config.toml
n_layer = 8
d_model = 320
n_experts = 64
experts_per_token = 2
d_expert = 256
d_shared_expert = 256
activation = "squared_relu"
moe_layers = [1, 2, 3, 4, 5, 6, 7]
router_score = "softmax"
normalize_top_k = false
routed_scale = 5.66
balance_loss = 0.00545
balance_bias = false
router_z_loss = 0.001
init_std_router = 0.035
lr_router = 0.00139
vocab_size = 4096
norm = "layernorm"
norm_eps = 1e-05
tie_embeddings = false
optimizer = "soap_variant"
lr = 0.00555
beta1 = 0.95
beta2 = 0.95
grad_clip = 1.0
batch_tokens = 262144
seq_len = 512
train_tokens = 666600000
steps = 2543
dataset = "wikipedia_en"
Below are experts of layer 3 (counted from 0) of a mixture-of-experts language model. Rows are named router (the router's row for the expert), up (a neuron's input weights, with its number) and show model dimensions 256-319. Each number is 500 + 50 x the weight over its row's rms, rounded and kept within 0 to 999. Numbers have three digits each.
Before each expert's rows: "comes after" lists some tokens at least twice as common just before its tokens as in all text; "gets" lists some tokens that make up at least twice as much of what it gets as of all text. This comes from a sample of Wikipedia text that the model never trained on. Tokens count by the router's weight.

# expert 42
comes after: " D", "9", "D", " on", " d", " the"
gets: " fl", "9", " F", "i", ".", " D"
router:518520398497505527558562565554543530514536501398556551442464492504510502437542546492523553472494424495504450517478473530553469528466505508573494408607518452465447591498470537453533458456547529
up0:491543516492552475488605557521555530394427453468556454511502576453431551497508521546505410477416524501569472433450338621498549505527542556550468520415470524469452507465441482505593480541457476
up1:505561457546534456464489652537515528496481546418497536464513552488610469491459619577423448467502470455509494421537443579531529517494572511512399425452468444466522508559496441524548498541500515
up2:474440461521546391572536583468515476431471530489638491491487478465547458448414494557440530432504499471512466523448453536593603468434518482547468500450541537505402502610548437437555441462491505
up3:443437467456521429510509518548483570427520601422540522524511563535506494539604531475373485440483423435528559546402494454497529443446458492479519524517511496487462613520498504425528438539478536
up4:648502535512556485475547657552642465434509514541535492497546433449534516481444477462467519470490445570520477533466504460628450506439516484615579581528629495428475560471576581434509494514520552
up5:496463459441507466434535509509544540480526567524536523522437517476496483488554551491515559537435463559465519598486541528496406531500493470551478473554573481551418577480441407413492431485577546
up6:531426438476508460503575537508565508505510557424512552486509499552523409436537504516582601481528535518450436593428518544593493569534468445533562544584569463543450492518496471490557465505539513
up7:556501509526529392510463469495486508509536534433507523533532535553506521463674561535429502555475429488506483543508569478584504442525501454465390476552542429569503569514455565462483431527419480
up8:520581493534539417482421542549527505581488491503469518556436465505513537510550408513518555508562529502479511513496529501520474537498479495590548440564531494558442504524494442589556556587511469
up9:539510464469610409517497485505537499572472478378446518520521384517554496545596497494532594488514401517473427460452507404474475476508537518468460480499548538480483486498481585526525509400594543
up10:475477537531601469436446533580522426388547498471491533495458422502416393485454486468504503533592602547526479498382481443454522408428493564512462474438505533441453487628523378487483529522535520
up11:508493508465607485508435437527517593459549460555505497421436470602566502421534479437452538575492450515525509498462506415477543439541507572508491459548541474542473537517453471493500491446583516
up12:484482500492488417467511558498514593565527474491395583522442386467468509501487507477509462427535510457492505544544470484482467496397472543459516478523467406514508538497448509524474414404552541
up13:545412471543565436532615480506456526499554599465567539538483434582527488477600406525476576494441505519497523440569487524469546466400472549601556515523497484466353455481474526485554549404577543
up14:456512428500505456539542566525524474497580498557471560529413400592555468468575526494508586462409462448467492433485446522545498485474551476553490491595548403525446525582499504444530428478544524
up15:498519452517450405543520548546460444471554554486587542530525484532524497480438560506483444518529434443563409569498510504553535527471458415554609539525581441507478445488539487431479473421469509
up16:505491510508508548451502567547447405595593520478558577545477544566424523537514518481454447486558529413443452566491403529495479542520478495522497518507519484518468512535449503550498513529439450
up17:568519432551587534578477549449527477514547468471410527529451567494532402586500475590490534380512464527470585488412552597548433569508549488558478510464532509526483543515530543449556577489545508
up18:536471450518523536554573511631507444503508499536469539471466531515554398552487523524402459454501506529608453544445511391565459528539512569509514546470537501473478486474459436539622609489511497
up19:589526425547540574534534477577517471623551409450502574489518499506523539503501510487506475467500484480522449482421469474563460567454525469501499481519537537512485557535375545477565459490521515
up20:498497518517518437492460519545535454578510557491477513483425477486578571456530569537506504487488582543522530529502470491531615625398472575494369446544447545409477531529503421457535454512573569
up21:498443469529619498530480551557434568516576438460498545477439482553544517495434536469517550503428514532443452570516523558588484459518569533534451420548457512500408511496489597414475454455558560
up22:541484552489491411499468529526485451493523490563554561504374478516535605532576507468493465505491537539526448520508491595504568434377538486510423520482554545484516547473556491533477523561530502
up23:501515554466462538477508506497517425513534427540577526518556569548571594524548534532491539477596502470496436416487482472439430412382523444525469506481488577561401479540463471471493480510502489
up24:485486482520496485505492486552453452498557503462557574455540527488590568588459463422464529490622620542408437487446371597512472407417552537495530506567517402506505594532513505472521508495422481
up25:533578507491566437494509577521481455615518469424524543433495460446551489546512522557550532470528549529537498483449474495539486584374480410556483550570529459496402422422479451503531546468504469
up26:447497483477432557484510517555475602507433558549560451472464603476552507497527471496528528569542571566484507500498427552523411488438558457478508546532570479482553454493563522566538484606546555
up27:563459490524414538517519526563542429483539540502574491527481547532456477491500422446567592476532603590498480421461398514495510506500507576529559537479482547382526478536451460487598472544494531
up28:498513446522532428512476500572515445494537551505483464483527548494455464457556475457565513559475592495542557450492459556594517513526446566518408450502474434400521522572423507557517491581490503
up29:528478477464459554537468436534531440572459598443509470460459520563452619481583475474518515458526556421472532555501492498492446556533459610516501483528493455571526463508513555501422445475533534
up30:477541472508477432478448445520474455581531642475589515428475481544474494419545547482447511553464463496452482463491575465516381498477499422530413436455486552527465534570524557513409456427538548
up31:480436518473555525569487541542470535468552598459540479450488452461564371506509522459504509483531464563561466443517529526493505521440460455440537530505487497434393513478531551489539457525457519
up32:598408502494629549595454517513531567587505548437592497492529529405590457514515541485548469443450522522515482516352452559571432542485584478456585517534533487403412477514507513424542532458426482
up33:519539533524498552615503545571502539499443501500505478442503373576508557463554516491470471513449463484509519493509555420525530447351504551529515493527561461527480551411544410521544568534466476
up34:481482490533524571551463462487550507509549535509565486498415426524556512467478458422524499455391429541503502521476510532508488465437524519454611513545505519614394504521521537496560447555522519
up35:514482447543405516578476483581537493537504614481509524509390484624521441483541591535458499493452502537494459591472493476580520502528551550496530488559592461473452573564446458519571522498525586
up36:536461416522443507516479487615499535465572550475483543524470460517492445516514497513456454536518526522410518466484523469505498424515556474478449483592617552384478498536451520478557451544547530
up37:536420455501459550515449453519519600471455553429572545554441456593522460490437555573476499464505467536458464561466435480486535512453512452496509490588573502443519483584406501448504394486547548
up38:471420372537610588576428366576485558448466578460532503531492410551520479513484542515477520423484485463478335533533431484524602439440525497595542509561499497384490472437495431473469481547518496
up39:542503476531391479571377546570529520548537540482443542489423464654476512494445558499496481459436525462483478485582499596510483482533529407526521500537508557550483465448513525516511487434493490
up40:453399542517461485597471596524465482504503508483437522669421512507538496545449467493581512493511533511521498508563443592502550467460458464476539500497476633419526458456553510435502398462478464
up41:475513486501574476471497560517616557519432534506564531496449458537443543528602529502564593542566570439490491546478465573523530449515438491490509470502497511453508490457518536451604529581549540
up42:542521533516450568510514480525488519501504544526447531479527437503511533621430549560460489539597553522510523433466523449521406592489457539510357434416474446539469437519545493517568546617499471
up43:511537437503498547475509562520507587422494499560475569469404467530516554564457568326484583450475477525460601445558521464582539444573532475548522439566554455536483485580458554526570534512604518
up44:485412475509519548540508547517550521512577488483452565455486503507589436555477518528553557479462475499588425497478451474518409520531543452438488497603550450525474531551489433469535481443542554
up45:529434456510497546511443490506590583491558528482482561551409491502559546503502537444586545515461472527555493489439478500556528495470538562473490461604604480500440523545413430507511475495551550
up46:484428553526433482516492551528524562458528498537490498588447469510518554486590520417582515539495462539515511447481540528523424449437521505509481486567543470450497504455459451525500466379484501
up47:543492497505530502596496511476524562511508551480497545452474525504570568501578512525516574440467458456527458532452526477504445463428532559582523469628499435464499496566437463465443445503542493
up48:474478495522502443429504491528567504350499513520596590468547507567553540449509480477516513416456461422513487601506451496583536474492590493518576541491635503547488476512583479422487488504467521
up49:516529521577450432584525630485544457499526440566503549492528552431512440495455462452581475465479478549415417504494512455535573443501496471506482537450475477466509485533504503475502431497502515
up50:547432467573529510582498546527594483514494493581466514483614458429499422411476546480443502444446567431509432495465474494589628402459420461557425486521503532372550450389522565468563485544461531
up51:507442460579362557611420626512622495534540525443498497427473555519532450424549484581496549433479438603462480531459478461513526565523528506502489458461507474521505620531477394511537474465560588
up52:563466563555466475487544573462489409556532451513534531542476590544519531521552524527455496434499435448417439513494476556544446513519489515436371456547512486529479488501392439485531523505531603
up53:525495529539444586549501568514527512556577517548542506443508445507455396422484570495509471461521493532477487525468478534491518519484521456425409486442516488536496572554478469511532461538449513
up54:569415544537502480573568557507515559540543489502569496495475483587444503491627571556489503435578514402515512468453492464469545553564506566517561408485583502482475547522407457464516423389553517
up55:558530510540503538464464548463532574559510537444420439438466462547548503483450531441486548489541664475482505457602483489566504494481591483473479464494554419445403479524511467536481438541498504
up56:543482485572504552564509550462549561501601546469555504394537499579521447491481587518510531494506508535433534478555445500614399531510565590509509460586573394501512526608458500433518455536516507
up57:535501524533437452554487535505440494575559485512546524517498411601500480499527573495431454489516473396547410517503518496574517485407562495472518476504553469434549518485540527390501414504417531
up58:517464484497443513551540592485539415507530417437507519503471364639462491457562538543549472496471509425553510516528545544629456536474556470482569527586517435579471504524516513520486488476492511
up59:447524506499462495460504575484525533473589546493624500452400426524468559523487510466483482552555590488561509509405407461567499546474477538602501477489486483395456554549504484528569495548505560
up60:489466597524481533522620687499559464498532503495545505497482421503524492544527550494576492429558401403530493510448525535515507421427461396413562537442464510497486534491515558474485410463468515
up61:517460471519387520514530574516570382480460555398432538481500506477466545502478539542517573522451474510547485530411526563407611512469511534617454522426502476488489615463449411507542510400501507
up62:533473506592516471456528590507539497562542493426551497486406423586534528497435476510539541475505541464554466502468483500494557594524487450562452421478536487530465494487477449507572451434575553
up63:605481463500313558479433530541593533539495578416540476537507598497479527491473458540543579520437550568484560513382440555488455585471480554559509499456419516491461537495541465445481514433499492
up64:495461585559493595446541587535448400553539512531478544535447355484502513523470459461492526522455503513552385590483452504494463482456497497480587488550601528537464475528471354530536460481452467

# expert 57
comes after: "1", "–", " (", "as", "os", "ia"
gets: " L", "L", "9", " and", " W", ","
router:499489449556522490522502555515601503504501530469540546507511533526582429432500575495556537449440513560440379599489430515535470608505538504520460432545516445501462545551484526430503440458516562
up0:463400552480539516464493454484456453561538524491483525456474470519592392536514596468528447529540524484450418492447396505503467503517512477424528498553484493401401495545493405515530426652484553
up1:474397523577502444450493530446498474572561630419487580501487450580550467509646586505546496450551517437498452441551479494559426498452559445510472480554491498534428575540500434504536440465515581
up2:457393542545532393436519500460495511495546531468547536572513518509501414554529509508472491529520505567451530512559463441433449434439519466493526468532519578431470490441495421444528494503516484
up3:536504536457431536517516432523467617530521488464620627526510469551638458547540524441562473521518471525531481518579570558556438579544434447479433516552488491573509494477375535522500475503531501
up4:444534576581530403466433528508478443473509528506606542450424533509580460420474447535406468450559532508463617439467519397532539474602530473505515507433541493525431500581494500498426470480593490
up5:467454592534446482503475391496416592540531567475492573508500496543467543555566525557479507404503478453461493551419458430493515470553435499506491375484517403493459515505457527508496475427485480
up6:518350551556411498436573498424524451577523519503447523472484507468595485435453506546384531480499459551514539638472574515471483457524461501503453521531515503583429518520433531439474488638486513
up7:541432591527412527466417520472510530540524526524467502515517495478605514454472402461508552491438471619470519479519526559484533445518474408501515490526494458455481511510611542429510548498448510
up8:446557592550524465478493523519487460458451518445520576490505488463505513538522536616547580459520411502533507570492535420430497559506547450504535525479512490444506499553549481524537484445489549
up9:451479485526490485429480443548516430542477500507464500455495550497456443480382437533422534548530511530508510576452400484523486463509544457511486486530458510480546515534570453469538511607454536
up10:515465519548473454491500426526557469428481498491456459550490500493465479420487489563538488506466506566458500446513462456531449484521576557422461461581489522471395557569497536505469461628513473
up11:441549528537438508498495498492493567542524500554506433532556549529505554481519507474583481464440477646492601538480472621497451495520496434461559495589490530445439530495563458527488471565513504
up12:511442527532396529501452513538466555568517535486549498385614492474416389399447427501460513481462526513556422422540383495486463492477545483498608510484461528518369480494468497534521528468492499
up13:428583481485479487439527547526587485562516579526469512531552466495500535435579500469451523516504488499372503465535566511561463450566507412494445455529491411391509494473426612558465476563526542
up14:453486617495540395448516484519561389451537528529402500451532519524438545456534479418459495584588532367495450432490412548549490437495479570524518415453515437393495476509566482511534568471502530
up15:514408543547592510571525492520568676455496514571444467424581518491450564525478556485468440430554522485392446501431418506485503529510500588546536468501499537413424428500469437459579486563437466
up16:496472467565520499544433539577544606428454482547447515518511503471489506501520545551580489455514491423516452524479466552495486537479494601499550498537510504526574523551490395485530469440477518
up17:520490500531450434448522484541595462468502416536438484526530505562535495518491568560599468485436487487503475572477450524529499599541487466478509456503524443453468522490498424490520442505509492
up18:495567523502529556569540515486535590562499555527501464439542512542565435504629534509592470377462502553443472455519492500517543531559498464476581437494496471413478580537553485503495463519496476
up19:546489455536516480520509496499536530406514427499539520411528493587521475491516489359482505426575506504513485438507528474455468542508508481472490470487454498562457545526495464487518508550542453
up20:461577500467473579557462517502593649470463510486590469487422426525534459506590479505495498555570477485495520447504588501552509560487507495441501567488462540569434517548529435437522558494566521
up21:492531560506564589546464584518499513422484441499540458534498464466499407592518452480514493536476523529607568501576511573534453574468480428518531547592539536551431490493547542570466608450555503
up22:459521546529556535568449585562642522449513460497548525488511438602603403503537554458520478525455466482616534555508459460510580463504584441412560461493518552405494492475540558570475508478549520
up23:569396477485513557540419511517550492546470483485518528547448421573623489484448483602581542560467515413481426586437434564588459499536567549501444532514519441569454516490448612465492501520495533
up24:484437529558434541566555555519556533509538442459517562468440435556515480441511556523530611527412395548456518460502483591544500461475565481511513420526573398539501507532463513413561357505457573
up25:484428590504476480481593528536554489523505572522509526476456492523560550452500495641488494505502500524427494450460546560532526529433468435528521483504498475455551467475495475470486445385447514
up26:456559483512536505527481544533532637474543465458585506519491459545579517426489412413513563447436516532484546369581461497496470506553467433520431459455480489543495496546472482427504519477529491
up27:478475500591485465511511518507594485447428457500577493573444476579554548465567432565471531434448447482497375488526420490475536522484484469525490455460418524553448519525440478400482499477613501
up28:500414502536552489544547598567479576438486516494661545605478551446587507528374435480509526508540483482406520439547538521473521504479401499532413494473459564495473485528518500487528497376553452
up29:426481484571522495534524574589573480519532488462561575479427483466538435433404432495495533475563544531381450396471379442513637449458496513534483537485534494349498503486578449452541551506493527
up30:429441561555553550499608521527553560573529595479515569501413439535498597426496508531396515493484489440468407490498426400486621489462499520503534525534460518466449538495402511500524451417473528
up31:536473514551438484583485591547516544577583471457583482501453555399534423490379451537415500477511599579451599452475491437440499533446442378496504587609481581440453527384495543520522466523515526
up32:491521511517527583575561622539559504543602498406509564524461440512492560416507544457469542428497477403463467517526578474538517440474531437557503514580499471541511490448426532461530441510515594
up33:423403486492608491516662542529500528521541564453534514409528437482508478430484479513520473446453492476477493548452476514422520605467468478493538481498508492511513452506527517444505487523434482
up34:550459566560538556511526543489573461542509544469516564494474511566494556535492567470609485370530522518563492521426429479535420496454541482452576467484499455520558499487524457412558476568445457
up35:369473494543508521483568499506567544531537531453509484407490485574492539413505525499509491452534528579521527483561400530560456467473534584516518490488525428456472550565536422492491511569557515
up36:473543412539465598558573469492570568591470509507473495502494565498502582521617581468469482495506486459591493521514519431529486474452526419500516463516519546549507498492448496527515505460607513
up37:552527504505519537494428590508481526482481517519607483517471580481545510534464478409582509533601456661433542537468451551534472540501552454573511542470501497561393559511568526513518593455549474
up38:434458461524475531579532537555527512453557541462524499453509503463528485478578620448604520503470418545535542506507465536614485455513532535579468440527547503415488574566489512516465494464557546
up39:350535524476561558570575447513518368521511545505488484561483546506512563586537574514519490507482445514557548459559474470470495506535517475543515479508419519440467464494453582486482518456477495
up40:444429485452486568546546499486501433477499509453467477398499523492513441571436512400477497498553502592464530487489437574529457543499478539531482550482449543521539508587521462489469462480488509
up41:502486391533546522547440546461454478547516379522422547469511537421531460513556554423520482556449506511488443484515487478503487510584517483473449511552548565511482497486525547534484401539475517
up42:472460523455443525540497508496559550536487537511415516431478575557462557599495624509533506509573564459479473440475487534475505619495506512510447474468495494571530503467562459419515470473503506
up43:541503537513484514461528435487446435479535459446477450534568655511571443501561536586523575537401454414407509579582517500474441583520561354467519517492557456577554488528535448465493515479556487
up44:569426522480518510540496557543545505537507481496555444382545538563459427482436511572521549463527549394496382470473479420430523508468452512510424485447505505469518510526486428444573479545566481
up45:465474478507542529492469520485600570484523611445503496421486480526534486481473506485416566478527562542451428536454479494453389550506483481579441464445563378478451511468501456465544568569506512
up46:472519482472432469507483515531500440505545447488454493475503455540527407509412466496552495552579529474426511521442482553445523565485577465441445506486528474476512490523527427529408484449506491
up47:569471429510467503544539472524412492505524481510497487536472564558570455554493431509543524528456445552345569592484493549562545488460499478500495503540554426482463584518555547480477510536517501
up48:533421531481495561516537489493506509447548460477511477527530473544531482417457422551642501473587536433563463553426423514530470456430508553522547497500473496472425561505469463502476522515441528
up49:416468456544534490487511510450479435528461501558448509425500464547481471391535459635568485429414569532428535528439488529519511542504490569542414498571469523425441547438477583529526462501457547
up50:470472501486503545557462479525512459488510492502508547464378467534547544412504478479604504443486445526452495524476481515554397524480514550580464455592511512511481531489372520482557474516535528
up51:493455569489460541580498518499474418392494442492550535430463470547560417409501395558483480428490534613526498559527413469431436427581494557479539425558474549520465476530463487433518476395548472
up52:492485485508597594573508482564561573537481476484509474513380402539477473464474500553502473477457582614517527463551439465498494541401514533509431553561523537380552394395479408435553564506570464
up53:505593553492570490525598550477512597577513472452561522463504481533582511411547440498607502466521487621477517518526549514469510564512457462511463498528493474483399512475485486446486536468568496
up54:464428423514523455501550509495493585483497535514475523483480571491528494555569541528497534493449417547457573465516512513521491552550531419472580436536592365518464554511452419491515528602511533
up55:463571495477570520564514523483604536491559566486555482485453481491456584454448537449507508525474466521508476452512483413530502567510580581517545465488492507487488550605510461483461515539511534
up56:428527447507539499525455560520615453492443532500530506468462459515500487519515491418585536462467470535409416562459427571527487608511536398458450510496505430515488522518453519530495571628486536
up57:487481484411521518515482489471551510426493565466529506504531499488584490508464564427490549506504427518537467491510549396466495529535461431519558442482526528554426454531538585521467545499506536
up58:485468410561583498532495481477517429454490472484519542613448544488434584461497499431546499458480426551510434563579563426502510537564565487514465471477499556511474532495438566489499412560501520
up59:418526478515601475562541451507493435432418571457424630528493525460503494536529505443525504515477538410443393522500536482523504475454471481573511536530495509511537436458436551484555485415510544
up60:521439516501580483504496558494424616457506533504520501471496504460484495561442545547487532560539537543441542559378445614493502517434455558580546553490499466387470470501514406476604512570529508
up61:424430414489544550499451455467523540530501517439533577492525540510501512500626580493498595510519531482432528508397512518533439494477493480607522476582467465470543467497497450434552430459619472
up62:466546451423504460501532533458464553595526548492516551428501479484524433411592515563469502457574522382473508500546544484572559448539442423492540456501463478418502466452585548545488514402535556
up63:477567446492514549551485557529580626506542521440617544446508493543574524503584493533433549462581484502501496453491467495537474538466504471558519489546492459536527560579475471426507479475511534
up64:454461500519515568521420463546557499400481578452530523561513607358504507559501536549571591487429508500513626594402397486517510520532512500492473471468546412518482591515515483493511503554453509

# expert 15
comes after: ")", "\"", ",", "-", " to", " served"
gets: " as", ",", " is", " was", " since", " be"
router:520514435519472510516547496605516514492592558430444565479509543519503506452585548502545571464391445535456473519473453542504454607504550512569458396579596444481479591519435559436541386465544582
up0:430478556530492529473446516557478487458535514437461551507570441535531476474627513542522504466519491432549441427523430476572486509418505459501524542447473500513486424625377421478523482559438537
up1:452419476609556531442462533541619514511538611436497585536496463621521551436553511538598533434450456546399473438559450513533546500397454529566618506470419426460417462488505465520557480525507579
up2:440488572490555458454668480485538495604567526520430538527492453556545514486469472508531461492509499612365406487575567522536488567457546440490545532497486509456461430506536564566469504512527516
up3:473420543542555419441505511529476544572607516459435559429548391585507537474591489528518535383556504507540457480617480524573506514490497493405506455510517310501517477502444516441513533600487512
up4:482529576560430467491358534579492552514540509489470559540512531550497492538538544455525496590545500451542521501477553395537463386484504345431553442516542447499545507519512570606512493503461457
up5:455447459592434418463456509564541538473570542441466558449400436585454476460472538534476566437491482386504503513478444501502491531530649430457496456561570481522474572499564500480555521508564523
up6:557555529549513392501420569448553451514594498454500511493486458463553466520541490428398595445562457466475491519483426467494472440530612550454566446495471451487510625581499506439493595517496500
up7:473430559535550489515491486576515506480422443394463522447436515505518519469548467377457506586580469419514548612446406469507460416487557562478485500508524467513468540615506441447545483479499556
up8:432399458610417391617482508497595479474467601488549485491462533521549424467499536481442510474475547474415424513455499538465524450445541562456557571487515470455476489550522515424474373480443538
up9:479489610578458512484496525436506474487479513489481564543480469503513495571473476454480555485574554502485534557396475515484503534522516470494560502470532346519481447511458502443537473539443508
up10:423430399484523560512507591496512518540494557515505548470495572511534476428473568504528558552447472496456446611559486545519473488480462489558514502511509480414454461482515507500532513412574551
up11:382414499599516417549535562485517499538545523515521515414439514500496454521503526508493558485525456449422434466483526547531380535406502503542408470459450354518545529577519471504534476559605491
up12:444419410470514459543497531437539460485498483510528467403445555480513427476472524439461485491463515471390467497461493467475585497484501535457415566498518425606534588458590553591532468537576489
up13:573468535547540576540591558499499579517561473585515443486472575478436528489567479556489510523408455546427469447519539476477403610470476469538533478562466505412450580443504578582521562557530507
up14:547453570575540514549476516403560510533536483608516488463494454411546512476536492532528504388430458526364417521584504537502517443431493510468534526578564494468491467501561435487544480492525534
up15:441489562529494418544494541506553426418492511472568491441458490550527533450509520492455524398478447487434402485616445504593461502541563501479514385599565561558501566507484461470531424349513585
up16:389474520555455445481429544455455484560490453540547493442429514470512501513494549579502427421492465383484553520474480470513595494503457424520521593542495452576486531458467524410476419497482526
up17:520425609479578392502491456573504490494517486439546505527402520559530468528565525407539465461521473567538436484477452393479540462530447458407569429536522603496443476505518432516485545496505531
up18:481512550493490498451520514571415437380624469458473535432480430567450529466535542516511498359431502421574415544568451509464452556499551612506532420520489465442518529591490517422465531544470495
up19:480326560518516396518480507494453463556514549467515538509404552531523465419546508634581456523431439521349510590481522538444463402423532393432490490422507415530467578512479573508501538527475482
up20:517516503539412488497510439547556517414527462598529467427577505470542552532481495554533570417500472550458491502410448484458413542519470497590562537525450538435500476457504471491519509522601483
up21:509577538564452526539534585474516441416431479536501491461532487538488539438522501595551509497498526577509540549532483440496466559519541508600349491539506467551489526475522565563490508466589500
up22:505508575511499453479544589528492452535506531507494480482550443506588547395538520460397503519568546488548447408501453571517495453526484514537480575555505417535501426403466526521504486540478535
up23:473503446491475446451540555383461498496572519386478522588562413526615492422571544445464557452450535406456580509513563515551468492494462492540448451558565418457517472469524620518462513490482528
up24:362581502491496521601495515497527505568482462523469517470433425423577484438460535516496419521499574508563451491524560557526465622480409495510404525493548455544552569511537409537528461502537546
up25:394560530581541485490463532482499522455450526443496496414457461487516530448508478522475517512529547447446535495516483583536380558356506580599529486553510588552457573557443420468521493466468508
up26:402407591548539530517501471394433543462549448500506590539437500520514594550570518397439525565578441549448440493610477538456613564475585449483442411502505543505492394529440455486461484525489486
up27:480446515507412558498551507500394538497495531392453559606542512592498434534421491414492542491486493428564561498443507610519537612521515491460545422537536464444456463593472432488523540520471470
up28:490417555480463577549513538435462463537469559531465501557467493615508457653506480479526617474498475636433561490557514526512471438458517399486566492530470448493455420534546465354469541551536458
up29:509480570504541440503549508506494450458487490531500584479449505499461450587417462535567472514474525468473382459487468492504445369514459489499470493451438511500427501529564492562524461557542476
up30:441456443482603523495560527497522540560520576555478552523512490507528504523473495457475478539501499605445434442513455493492606432513493478453462495509524433456436502520533529577521667559545526
up31:455441550486438544521590489519465487569526550434425557459555500533550477609519601470508488450565416428474434538395460418550477478546536454491521490496459450432513514479536510520573514472522507
up32:498453464578493464525501520540497488472602561404508562562498513457488427539436468633502505425454420459517437501457466489490616480491442489614508538456466516459484512488481428428512426396466514
up33:391453621447497520518478510548465518482527551511433517529366502536449528522532497467558476519416503544550480525453443391489591528468547565530445543489518563499461489537583423522456516475520522
up34:467368584539644523534472506437537567616498569488470505464471531423498424475392570462459431550506504397501398485472474401537470521425465459480543474509506566543493648555427437511461424526452513
up35:474492536486589546530529504426539489516525538473500510523526501475511494536470519519466472512479522360579504500444504538481506517462489423442596491478495500544492527599378473463457492514546499
up36:497401400444569542452486515538455520523588500499484468398481556475434486562477560459553481410478530426523487590479428471489387496528497549530559451582545485390496424543432436488550575525526486
up37:405385517484548533491472565556474532498619554546487501466478504405491429570404570500497473494606468539564538566506417525520512541486429446523461557508577459476510428558424444509559540587550512
up38:558419511495581578560538478480568591559424532508522545516485545441555480466508510465585493493497513582430407509529519560485401629527528385478518485564543426440460504558483494502548483541521512
up39:570474556485573594472502469529487508507473531427529486557529549547525472340504499544497452535536533490532470444525597490466490584517528429490521576475497460481451467560495498510596500424443540
up40:528490536551563579558525542596561535492497571525480500387491463436539454423626512478472496528579570438485434485561500589487568411500487469479535461514520448457518484493561509562474472483528558
up41:495554485457533538517545510492497481535560606451536465477410545600531599445465497549450503492526552532432429553544535489561472516561494461484539547540530426553541533479535533523496404387456534
up42:545499468509510398510499575485482514595609509449514501513507472552554522486563516464375446540589468391546501410498502556428509518525568529441484447465463451505556612498536494476458464435488485
up43:471464566487490574556557521474580606611524547571490476455434492487500516517459577473439445582584531556439477392591493427487549463482470526504429454448544419497500561567503498471425414504545511
up44:407543514481573480382432517551537518606447444535530477396446435541514582483546465539423559518542484585416507419512512456501527439425379398544496533522541527470524531530511364504517526573563506
up45:447559480562461461548439493530537478481594491500536450518582491491545558537494452452503564434524506476488508562428426512496582480483503511582454447583611507483509528527471460494555567544552504
up46:499376431481552513598533514564508562492565543552565496536550524515568483494511484529445506438486378545462543523422409506412590572471432534470594476566591548390496471606510512414522509492546512
up47:483546488531498507573422575517554537514552451609523487437496469450508482524453472507455499560510511556495476557511439466512433397454497549536562448571511411446428542521486520540609537512490526
up48:460456415445480632575481430581442523468514498419518521569529451620509505538495501392416548451485405420551481612364387558528515554481505578481516471523505438505487458514447500466526502493419525
up49:462426552483567555492444522565526451580461512619542526456530477524473555563527509501553480471427558511561394487481453489580409477497566482537504511576520381451480566481488588496537397512510560
up50:436489548502534562608492436567525556492535524538527493551489514537487503401442438490499474512439522544580567530469482473557529569603515430419423505444380543496465622585530534502487423494494512
up51:534478468537613546544478459515554542574459473590518461480544467529554512490585492548542462453361486505555540420516458522438467408474474421479545569484420488499522613470494552468512506372539518
up52:480532581492531508496528407602545487451535476533517490537493505456509442487534500560565435414377513443509536402534503552551392452463538425458578542507474605482540521472510422371464487515561483
up53:481441567466517560589533486623468578470567425577509520557437519504490510531523495528445413515586487516514548527484516624443478461477502504595539543470474501412495534500515416470488496504567474
up54:432442453544550516577452536625584533502507485451505578505472472519517438506493562540578499436516464467512446473499463530459537463452502520584510430530507499511508566592439435453574553502534499
up55:500420531498509521532498498500550552490475513487487552494538494490451459480572558538577550478463510560494459467596509470556473536447541518557463432511532438487450503593388517450587497551536586
up56:420534435477520583472508426555526504454468497568516577540544457447496473642574511528590556507562525507482444484504478431444506461478446531419624532622467575425465520549515567554555448577479535
up57:453471540481501471539499467441510492498569496517510555472436458527523461415539477453603576484470494530402527476643514496495497481489463599488418460583479471497470430541436528471537526458500560
up58:515495490522501539417434444512526557573430499382441518492455520459514486429504544580448493538459531630446547482482455429503431521471504476535418538538537477441425515538547494495544502531480506
up59:393479424482493545553424485600495485458438441341507532506517584507461539397545492569452551390494426538463517460491421563501507562450457511524438415538441425511505580453567471475501369423497479
up60:417558433441566484453560427541524432392525450424472485533427546532479550426592500557387550488380491476565498551552525499550555453547467432548514506446513506506550542494472428461468471542497474
up61:405555545463447510414477465633497474440522533518466563423462450534461521427516499446509482493429531517496477440433426485524352462469515497487521530466468530461497565604501436400523465531516492
up62:480436451538563520494468504616553529420463530500473480435503524472516450502508462469520519495350557546558475581403396476478476543512507446546525528437559511471532525575473391534557504513612524
up63:444557467488584572462457481595509471463482527575453499510506496373494500475542543513534537545356519528533514557484499512509466390572532468666451488530491473527495424484452462556536561506616535
up64:518495460432481600555454500511504580466571533501463509441511499436510420395471513516463450613437402580598521537511505533534416429489601422498387568541554493514516506487503479601512566452484530